Experts of a small language model.
Size: 11 layers, vocabulary 32000, 82.7M parameters.
Experts: 16 experts in each of 10 layers, 192 SwiGLU neurons an expert, 1 pick a token.
Training: a variant of Adam for the experts, 538M tokens, 8035 steps.
Below are experts of layer 7 (counted from 0) of a mixture-of-experts language model. Rows are named gate (a neuron's input weights, with its number), up (a neuron's input weights, with its number), down (a neuron's output weights, with its number) and show model dimensions 256-319. Each number is 128 + 32 x the weight over its row's rms, rounded and kept within 0 to 255. Numbers have three digits each.
Before each expert's rows: a language model's description of what the expert responds to. This comes from a sample of Wikipedia text that the model never trained on.

# expert 5
Colour and substance nouns or adjectives describing appearance, often in species descriptions, such as black, brown, dark, stone, water.
gate0:108119141174127181165115072112169083153161099146163145122079187159096147186164094183064137129086128098079127130147113125092101096101132128109159070154184149152118144128126089155101101054174152
up0:158113190144114075069132061194129131129111112151136061100221132126116092098153128167128154150113182111135114161088135107143118210146123166173115082111135181093168105127161107119088163066144131
down0:148084172156201088109130133126094074169145085126132150092128093107128093106180114101132148043135133133061106073075067062143187122086121114118118143099126127178095134196114158167073104152131124
gate1:127121159059088140159069069169207123152111128117158143133089128098179147134147059111194155097163109144113085109140103159143138099067130149143088158143094130143070123131087161171191157125136095
up1:113183148094087139109131104166141122140126130074110131130109204116172175120108058101130084087165115147102091142152144111164125145078146128157092207038140131122125155141144131083114167152159142
down1:148129136117120054165142078140178204107102093067135086038152148145131159098169182094173161103145163106133127138093101137088114165147144026134091107117095103148160097087165115178087116110166103
gate2:128071148104143115119141130169083197111087178081126173120136125169101084105159130112127154169163133153146133101128117106159122102079170105111155098100106158185139139130120091123181098131084108
up2:164182091102134140129137077157112157113154179094143078137096169147149082119147123129166156089168140178141068122127110114041162069107202122136129164212145103099153116161138113126129189091148107
down2:058162155130109106128165145135120101122135038140154145128098089130166078142149152154112080085160130193102089059129152188123080133124097011099115120135102119070159111138089107138183148151132153

# expert 10
Words and numbers in demographic and election statistics, such as population, households, of residents, percentages and table-cell zeros.
gate0:097110114075086112132082071134146177126137125146177120137120164119079150097100022172085054138147112118131148095094112181141126146134165081173100163121146112120153182179164134190124143195143095
up0:180128104113116082085181152057119104101101120131174117146197072123112143165127197078120082131112088190163082180122156097120163189037074092105108078154142101131107137211111161092161115127076143
down0:069162172123100142131123143111093116156113082117137190121159172135177160155082122095115153149156161148164115183134125168069177175215114160126099149085117086103083121156072079117122112109147070
gate1:104079109198114102072102107113116120184105126195103088146137138155096087137107130111170146155105150083141130124131166113162100154108122097100119129124099152119131150124148172162136067160145083
up1:107132042163116171108067092110105127204132178169128164076096135084111132074132148066138108101187078161122122141103131127150110095093108036153125131169128122167153141204048205173153140131087082
down1:164108101192120157127124177129122091149101102204131116132144131132126077143126149157104092198085098144125159098067169117209192122107110146092136170184096115127111136143156124163129147104123138
gate2:140181134121127118139152113091095197177151141144128136100164154107118112051151111178135084147190100130074149168148141131113135170156113133132118107081139124113141093154172140099135114090174154
up2:079108194113130073208138172085119147114104164108147151157091139101095186145126151159127145147099154074075028113164117100128203082085096140145136121148144090168057093147090131146162141062141121
down2:099119156115073138127136067162123121149121116173184180155172081122126072103160212114142107147159112146109126109125144069098165143052135096116165074067164132069143141179161153136171148098047171

# expert 13
Articles and possessive pronouns opening noun phrases, mostly the, also a, his, its, their and possessive 's.
gate0:117123177090122095140118142099089138102159103180137125141156182087110139108112111155096164169163103146106151099102174144140154168060171154122167079082113136060184167098112155082162133119106092
up0:174092120134152140141164187124044094122098144113085094131143120120127110121107052166073131103141102175131107106165097150138158104112132067095103084087112150109095101116149131162193104143076117
down0:108110050122107176089120124134064199178112168102142112164090091104146061170066178124071186113133144103156115097090184140207124095145100134131133181119116097200060131112155165082101128141077146
gate1:169113085144107159139118121096149048147150106085058136180125121192120143065160087152121108127157098121100201104157120139144151148125146170083057098112161146096141119118158129119133097175102116
up1:151173081124153122118160071138098173135098110135134092121121162146140174145131182128139122126127148082153086101134113051118135121119130171140090119133117131112151112177120143186094150111139105
down1:149147083116110067089066102125093139172109119161107067099116124144173174123114095104093099112128136144134151146114137096108175078086156111129084140192061190145132085157090152156086155149161135
gate2:126137151161145153097131128096063160148107109142181116121116107142145175111095105122077126160179105185150171103128157117118150184119117098115120116145115154123159087130144134139106082093169145
up2:157091100081106181098119096176136118122123154114100145139113159181122093080176127160139094137142179135120208163111141145121166124145149160149107138067133115111132089100149142104167083155116091
down2:125153153135126143142129138163155148123163125099128202192098094122106076127127128137172140113042163118118107111111128150125114096099169106148123136093107062146107092164081131165120142118180160

# expert 6
Years and year ranges in dates of biographies, events and tables, such as 1975, 2011, 1983–84, plus century and London.
gate0:101111101159154064161162119165102124099073102153107098121092073101127119099091159126153148126116093107121111078033143097148111101173166098161116109158160124097105030137167069153152081148146102
up0:165144149058150110117128153106108147164110142133139087072159095185109082132163141139123159112177124026134112166129063053157081151199093128103137128087160084094181136140199178167150167146075077
down0:097114124159156132118087111145116153164128133136154123157113175159112127110151091091109109164079145179139136122176122054154182193147104129110151119136185134126101098131141118145163097135132134
gate1:088128112141148157178185118065162114162121125121157101129104089118158126129131122105145135101157125150128134107099143161107140146103151141124144089162113123120127138166149145105096071129089134
up1:148158133077119096110117135146098127130144208109115108053144121096122112110097166106144108122089156099108082148086126134142060109197126161123186119159140098155163124095166155104137172120142117
down1:156173133088056107204140115154076105161123104178078083147185143118151141155098132088104110143181084112104121121123122157125072101063156173105111131178177101203143139086140123112116193090140145
gate2:169172125099116131153147169145143184110166127123110143165100122093162131062116143158144126156104164093086159109059098104118150126103080137131138133133119119146123091136165114110170126169131152
up2:064146112123137096168134117063161192142129144160163113105168154194086132100161121122111133109091138142096097128125160118179088162155135109166180093114086210140152133168159167155139115124109087
down2:107104124099097123103137106112091131112133137148136114120172127079137065118144126106173176103175152122125086125106136117122115131114148153148146147168195190118107116102072077151160142066109136

# expert 15
Punctuation and field labels in structured lists, such as slashes and (Gls) in football career tables, coordinate markers, sentence-final periods.
gate0:049020162116050180162150123079147139120153136183086097190116115092153106110099080085144166126141188063105072108188115135128118088103152105171145151133100092137064130132159151112105100134187142
up0:103153178128125125188149081098127160088103128098122101158128132120141111117118098149149132071110163115113052076136119128203127112143137109168102192149125106141140073130120123077080110155120180
down0:135060165190139139130142123164143101116127055195174181165129051110111137151104142106098214162115143168152127152126137159096101110159136120168140106146148097072147147124098092089120136138129121
gate1:171084161134066088127144122143172149129145144096159099159207168119196079155157112133143105098146116138148119119091140093157131116072135129138105100103148097101161127121161116133196085133150061
up1:180109210109063082128131118085141111148110103133108078126135160151132151093134119118186120092181099126104176171135110077164112101117081140097129165089117097103152131066154174162160140096165102
down1:161109164105063136124146115136134092097139148132121140092139117128096194121099104135138154159049145117131146194129077157119117138097114171094136120131150082131097145199150102126068097165121101
gate2:096163082113093110092087115161088114121147118108152165072123089120133089141105162112144066107128114154105098183065144138189163117124116214109113066175085133122084092069143133114122118179095198
up2:182174150160133157096101122128141073123112154106143117073107095097137128152121173190148111119105158132113033117068118138123149121186123093112184171083147158128122166171107097104164068113097142
down2:114186097202051121112173178111163077170174128088163107103121106107068104130111146127113135139149121122105143142151187109126048142165127128109134106127188145142129150145120133156112064168172148

# expert 8
Pipe and colon separators in tables and lists of sports results, club careers and place data, plus country codes such as ENG, USA.
gate0:154137152171106162154165139159122127147117156169113090147169114132120070102046144100104088130115077140130102155119142169138159109157179099111166164113156200170123187109146135108101151060112138
up0:135086124094171144113115091190208183104145116133113167056146108161069115130104094095110108146107123153102130155148150118119099102081096128098113132098143101105113105127162146167097154147124122
down0:150144139092147079118174170132085142087113129095139135154191087099141103073123108144089166178154115147108157176108184134104088133167153096090149137162094153115138126120150114108101127163122155
gate1:131146136137136154154053120134108119142165154120088137140086075139166124155158154097103168116147095201149185090115111101074130135093130129173113103139131142142098086099132108119110148113202085
up1:170116119110056175129149104150128131119134102201135146173144156094177138104132213147113081154154078128126184215064142146113175143198139109089103193148152088133116062194052110114108103139140183
down1:135112106143099159140100055140146118114166147192107123098124161201138120142135134051136066146115095078183113128112097143092165162153090153123111116161098139101137123158119164163164137087072171
gate2:115212113078115182174106130132134127082143142143073131168089090154123075146127089113166159143119131227135074092139149172088118142115165078046100091142103078157088081146148169049118097116092176
up2:095154134113059088108099123106140125103104172170195110090152112110143180149172152096134185142138162108144105090107188066128132141165114188107159116177131187167104087143127145085165153121146122
down2:161146120119115171174138090182163083168116130162147112150109155204131150120167098110144151116040078089125153170069110087120141169120098199147115135074157115099151110115122112159124099109146114

# expert 3
Newline tokens ending lines, paragraphs, list items and table rows, especially in infobox succession tables and before section headings.
gate0:107105113072073118166134121142163095159149131183089116132185165104134104125107075094092101121168158129068139134125192137122147109197170151170046107122130051161099144148150133104064106131138101
up0:126131106140147155110063113132167104123152193069147163070097144166142160128196119147152137112137117160082130116148163113208099102113154094135220106154133118138179131187148122169172171148113073
down0:073047160078040091142141123146116068183185148107068191116122124164138128119188133189082083153176187148142189150137113140116106148134141165134105119122158113222103209110134111119135069151123148
gate1:137103063137080057126132132120107167128103189158118136140129131123180120162151143173099111117123140144159168134116129124130114222163132117103116029146167096132095104100124150150113120138085127
up1:145137155108120166125089081149171114151168177095180169111178161144080182143180103112125132181106037135075156138128159089137175098114106120152105190085132103078154153137111154066211106095146059
down1:156169104132103123175083128144231161167142135125114172057111075102121140155100175135163138110100144116059102095069109182111066045137085103139180154084134127090127078153076125085123176055136112
gate2:146135115101116172137160148062142169126093141132120124152071126169143122150078170116152151143140149084207100114136177109150202144099139130124111092122126188112122128173066102167156119073130187
up2:165166124166115153181103132149128136139169109130132157103135107159091114080189100140143111159112091108144117192125130117072095146107060120100179134160137096119197067115138094085140050142165143
down2:117128134179164063128152112156116178097137111149111170082119172093080178121103155162171146163083125185146106109159143088211145177165131104086088102159159136117077117124173058102153086160122072

# expert 4
Punctuation, especially opening quotation marks, brackets and commas, often before foreign-language titles in references and bibliographies, such as ("The, ', ".
gate0:094165105101134115071117071090105140152174132132086145134151146104137187153150119155089085163152130134163119140133149176140132149089119142191138053108068124121098086137143134104142105188150157
up0:190127094165121150132131192061081100107122084103112164120098102220135125141109115150188131055087167147151156185186136100118097129095157108155132175139161134112157079101159139126123102119131144
down0:188161161127094106123092113063130148062112085105135121121097055147110109137152141088165107063136111113109103112109061111085120140143074062145135098177114175106209162189188195093126079147107116
gate1:176149127096130097165187166159063163172136100150127197096089049045102121178139105190136172112197139171133119183103086120143153140141114136126144102124163135141107105193115090125116170102048132
up1:111136108124079139087118063139145088146130101185171066126155130187080156133122154105093129138072110128134092116102140177084115153184128171124179166104140077108119077124114162104072107071161109
down1:148131122108127106129164148159140107107161112124094162101160132124062154092152149169114112146142099147102139167155088132113147143122133146147102117146104069099172120148142113166144136101162168
gate2:078107141144164122083128142152154066190156099180166095169113129122112151153107149175135136103100141170100063171063135147132113112150177174095135139133120162097131101107165114112074177073172119
up2:110147160124134138098098158097154039136092074113174074131123135120101104146125124137123121138125126095132055122099129094082137125133087060107110149187145060046096173134207101108199159180120106
down2:118149166232116108206071136128158122157124133135130178086137085091121157147135102202192092096103054150135117137096204086126072173115158120139124184148159138115045146125115152111094115120156124

# expert 9
Single capital letters or short pieces that start proper names, codes and abbreviations, such as R in Raw, d in Ndugu, PDC.
gate0:096157091162153115066127158128091073179148042075111072124094169143125105141176086159143100127116168176106166080122114116079115103160139128169098177108168098100131119115123121126139144109126116
up0:081194131109124124136158129151083129143112096113047186190084013123167136127090114107164164129104076080155085144137114073113119171115160173113171178037103124134141106136167095145128155121082140
down0:097157194163151163095141101147114150178087096128161145182146112159107173125106122142128089090151099140129108114126180103126108117120128173117157056137148159109140110109153178144185103178086085
gate1:124097106116137132096110160138122125107092136153109132098102141159140094101139094154140141101198060037152111080109101139129068122122082066134094104100113116139130113142053142139158099104109169
up1:140087115123094119137103132118148085119101125145099130137157099189082112162145126090126106097097134128094126106138124123097127123117092143097147105159132112110115159148127090094077145123121161
down1:138114082113135103129147119118117135127104137169155126127148062154131174120090174077099129150081116100166128097131115107176142145126109053162136159148148130158089110165089069143125099187134077
gate2:097132117151142154123105207145134138160070191171143133092086166148160106103081150091147141092104166199156030152136145163163097111132169128105177122132121117087097141101116118079103118112162153
up2:104114163078185124128137122096151169124103175125057107149124159140171131104136145114184122163146113125138142110146126105192136143117172110145128134142102203143101117131112082183108105104142194
down2:150138098112110083157102150101125065159139122142130152160136132147063157125092134071096171142134120113101148071109161160149158150121110187143156155108158136141162139164170159094166106150102171

# expert 0
Words in official titles and ranks in biographies and succession boxes, such as Secretary General, Minister, Chief of Staff, Succeeded.
gate0:094117141150096118040123147177147134168095086140160102086136150088133091169149176066132129140133121147086120137163171104177130100108087137093110100158097143191107117174119161142074083125232110
up0:121156146172134105124105075107177108105058146129104130201079201156150099134159109156132138160047075139160144131120156109092099113123102142121133172130155163143142161140067129140146106117146167
down0:112131183133173131108113122154175113140110142205207159104127079101142117108180144162114101194161118150125140101126167094193145085177148127110103134147130125187137074099115054130128137092087050
gate1:129142144097119136138157137159098140100156116089108221082102184172112140093167112131156153153121031113118151092137139090155105089086107168147129151106072093127161130152101135160161146111133117
up1:104115121168103067163157109085145093075142109148135080096107145151157134159176111144190138104146134102115144107107124124132130124113114149106099177143140146095143111102119176179151123147144106
down1:117147166124146134098171142158193080146108158104058110103156184099105154141087126093109129145128171129083116127149185085068122057124095154108137135097135132086108162067117121159128073176073068
gate2:125186134091139141092159101133079165126072119129117184091117147060077086163130123118147157091162126111154126135129134164144107242140177125170065100121141160105119116178072106124113131163118158
up2:157148139118154104088180103093147128186102026131093145156178141173133189146061148068147146147132119092118093165123133133137114119116176119131099153121131147123183130135197202129078154059100173
down2:155118175076100086071139134121106133151093164078127103178083181173074110141145171103165135125131160173139188134090122097120126114114110174068112128155101139157111146080111114150095105098126148

# expert 14
First syllables of East Asian and other foreign personal names, capitalized, such as Ha, Ka, Ko, Ye, in sports and film listings.
gate0:190113132128120162099133060150104167188117130148201174164169134097139156072130127084152127124128116137180142109181118115067081152146172174119103124158117165041158127149092090142111095119124137
up0:146128077162152124127098122105122165121146134080121143129069120162133176157148131143148096141145152101069149083171128148137113113161177137101102117157168153060093093096156119149178149142074111
down0:148205130100142159122167136164113119114141102158174077136095106103145180104108091158102152125144121170221096109168115122165090060081081145109172127150103056157101106148110151122158214149153104
gate1:118118119151084132119120118150128154118154111175178118153138128134145108153113139153115114155174128107145085098148130109127102118131159107161150102131167101198136048130161085125133066136128139
up1:165100147113088095138130131097159164199129146144128132125135140119084107160107156161124129132140102133143131146122130162073106087123099144137204110129161144080171119146090011145089136074146115
down1:075183096130121165168132130158141078156154142146072165103069102116127129097099101117097183143197133154148139113147117123148116117122146110133136130113110142094136199156106133165112132122193115
gate2:073161094108106125139110124161125119081111139068175130158124131141173142154103118139131144147135145087112096079215137176075147153130141114099176093067098138193173100141127104146146106201115122
up2:080159136130140099013204070116104128128122169132134104155121136146116150105141072113117129101121108085125139163102126081075133091106138147123111099190097086079128151116123083094132121132120136
down2:103103115151136114153112129139101161074161105145119125127118136209136146133145035186130161162131162134091118067105089114103101145210157131121120085136085185136076112144166094110085096151155131

# expert 12
Infinitive to after nouns and verbs of plan, ability or requirement, such as plan to, required it to, able to, plus modals would and must.
gate0:113093111074097135091139158104094145128050126130028143052168155127098085172125153122091120123123144113110124153131114101131139112158108121151161130127166102141106082194135175158173134083175113
up0:191069140087171069137196155136155087115094123170154138158091155156141102105119110061128142116154100159176178137099170116131141124110143120122150088188114120113098127125093162160106104115095140
down0:129169103058101170101149141127097084163096122078125094107066096134101157170130146113170129129161156106101104139141161092059157149137116135095154146114083111125149090139143083138154095113149111
gate1:172144133152137164076170149115167146115152091139128144136103117140142066118083140166155125093127087163124121113097146146165152102155099120133136152074121143104178151141136111131098114157146155
up1:086135136146150114140170120166104122196119080159091130141073105147131124138123102160093168127099154139103079181138201126121161171143173194061071122089139115078171099231112100092153174130105163
down1:205098075062114166095162046117164085102092146150147121116120108140103096166128132157146086132116156110148101116157140173081117119125052128153136141105116141121149169126166131135120134080121135
gate2:202113135135121080118152149134193114103129096140143098083111125149118163134064117150121116099104102116129123154147086149144129140142058135158182095143142208131104143098138163150152104119076143
up2:155121154135113123115118170152121133132163063162178097086133131167118146143078099160113126122111121069162099095209081178083183088066184122103127127133129094111133167125123133179101134082145155
down2:107075196135135141161109215119058116130142152135154146163136101107175083138102123083106168076130191131182177136139107101138143097100107113108181192089127125137119140165103065117082119114076140

# expert 7
Numbers, genres and field words in album, film and place infobox lists, such as rock, 2002, minutes, vocals, Label.
gate0:108101135091107135123106129116152083145111115136117110143142174117121202124158123177151142159118103102160134137158126105126117130109142162167132112109105163181113139140100130139152140160090144
up0:159090122160100154075157153113141127129174073097160031129090150164139154060153156166168182127071159169196105084104140116165086125092127148142148128091073115131150139118129141099161163159178047
down0:171127156154163129106171193117143152127070143201161062189144099171121171089140156165115113183133131127122131099192136129152132042075192069103123127136086118141061087132108114143164231136138158
gate1:096131146088134068109177104114149085141122177147207153137146167163185118134170094102134173169119109174144126158134080130154179121167143112170063080138122086092177110106096112154126145161183069
up1:079123169137105181190092149182231095137107077156117103061116156105126097183199096100109161148121130105070157154142121151141103126136143097150097159116113125162121097080100092145096145175151159
down1:147118093132119140084105159127192170105140124090086190123153116128156150152227158170117161165160134130139137097129164128149120109135093158161080140167083157171120143093156176139156193147128111
gate2:146140111143120072152109149110135142215079114074091124167055182091153127092136130090128051144137048122124143066119101142157127150124149094140138110139151144118139053130157124132190101144156102
up2:140110049112109172149113109182109156217163102112096121097090144165108077192100126131090127132148119105123124127134120121122166115099120139143127098123140131154128127106116091158102176191111136
down2:093112130125114128123121126150087103077152094139189128170096085104078179113162102144129138104133133078133116206059148207134077107109090132096185179126141122106156168132179109102095117126136092

# expert 1
Short vowel-heavy pieces inside longer words, often after con-, re-, de-, such as inconven-i-ent, hyp-no-therapy, Daytona's final a.
gate0:152074181137169103146113096097060121141160145160160086117078088096098181130113179124152098112107140096125130087139119124213069130160113153120103161107111117077141135128117125135125130084123143
up0:155123123174168093148158162132148134129147130114083092158149134142126115144103145134108127120126135113122203100117116098071144143135166143111107083162122100150128115143135157120095130135125154
down0:141077130081141082110142077128084205110109215148142105121131164201121139107058105162107142127129150086098114141051146094145112083140084136133156129104161170126156108133154121084167121055048133
gate1:127095174072086101108107111106122121145102097147131161138096195188142101126131160088077148146121116163148112142125124118096178112120129128141158190134110112112141131083102129100159138194153098
up1:110088206170121102147081122064146137147095148119070076153097100204138125127159139084165208119154128116191139110125078051095103162167074127110164133113107137147166108089106083157117150070115135
down1:123106123123164180111157084174114217194192102161127084157087120147153138135128160153074152177083136153128158100074152131038168156123176157105113132138105125171100111115129134142118077197126109
gate2:100125131108132126086073154124080151156105086139147140139166092132063063126078112149176124113189120102095119101134126097177121144164128160091110136123146148145140217147140138138120147097131171
up2:148141133124102115140108166074104153124191072168086107155157131090128116149112061153081136125112153193117109074062166142122141074173143122141105096121120142104101111082146145141107088088094183
down2:128143120146099087119065135098135148124159123144118087075129138198150108137095100132182131133118116108122191137123127139202113127159149102139184108153104155189080070116099113089093093129097106

# expert 2
Forms of be and have, and main verbs or participles after them, in narrative prose, such as was, were, given, received, became.
gate0:130129111135147154161179119122184113143143136104128125093128176096137141090143092064156122084098158054149181168184127111110133107141084075104107175116114083090107103122137180165146121159145124
up0:067182160144109104133114164132102095131158119071140089106099159088102112138137107110138136096133138130071108160206143099163179067085167159160125196087107122108149133132109121100125165103102149
down0:087173146154116138091161162119109124122079092127141159090202096115111085155153107161097089142160088139146096151082115131160089125117097103083165096132096157148154147155136200123094132155185079
gate1:119148112121126078107155114164116112129139137163142108076130101142148142145179130130136144108099213089071051131120117093158121141162168129137201174130103153061144142152175178150183173130108104
up1:162107122146112075139165120163144111118153119085146116150144133097135121149151076124124127160192141107115191158170112089129181130135154144115077150156131138145144164110102086092111133155066144
down1:178140117145118167122106111130104100216196124139105147163158142153125146163112104144051115211158097125116150192145076115134176130137182153134110121119109135132178129151048092101179082144094166
gate2:135170122175129128083150103192105114162089082167135105144051153160150134151137141190114155123092080120175083182123117089171147181097103066105177148117126130168114151139154146086140183097175128
up2:141145082163081136105109107189095095181081117176065116173097153117086152111140093205131117111114116127192091112145118148156128140178168107133170104141130164158092108200085103125175107080157086
down2:163120130090118223120148138179054149158163111104082199151082150096109065133142149101137130049094100102115128213115077114152133150119086109150134129137141165146149177149116149117066143058162162

# expert 11
Conjunctions, relative pronouns and time or place prepositions joining clauses, such as that, which, when, but, plus the noun way.
gate0:123124109109173146094155112144086088157109146186100071078128152173156186065147079181099057103208113096199171146113138133151108093145148106128105125118197128118096156121119083123111154145091114
up0:171110103137126115106150109114123097159076098149097177080166127130116073141130173151135113191124241132146104142138092096091089172155112170137115132156119111109097101155171119123123179163135101
down0:126128117122181108143179143148149151113092153156159115123172102130071157127092176168153123117068138091106122168140149117139128131123089146130118143116114140140163079098153125165087177143140113
gate1:122092125083119156159152138163090148109123132114153140136125073120105114106189121111114113141142096090124131225107120094134131081148190138177045156096114113129165134154144118138159186112081164
up1:105107144180111109150138201069104140116120113118119103195116123122128073155104131107154139124120179130096140080142133143184134123142171128153108129131087115125163142148158113134150127140120159
down1:138133136126198109206072109143179183123143109112118092161144095173164116120109156079139128144109115102131123174134117154110146104131104126118106184094107118079143153153100102186123075145114132
gate2:151240156163140050109101112153156130141118125114124189113144074108122156190171114174096115145127148131124151091177102145182164143168150087155018094099133147098182132127114092143139121089044146
up2:079108170090127121160114156131105148124108159103172170064127170218121109055135135126142119110132115171147156116071097146140102162115151142104130113141105141131175109114117114111164142156178059
down2:188152110135070114140117104171132116050142147161068072180073063198106067079114131171145186140090126130156147101100057094110123144140091138113160139132131083092144143143137102120197162102154115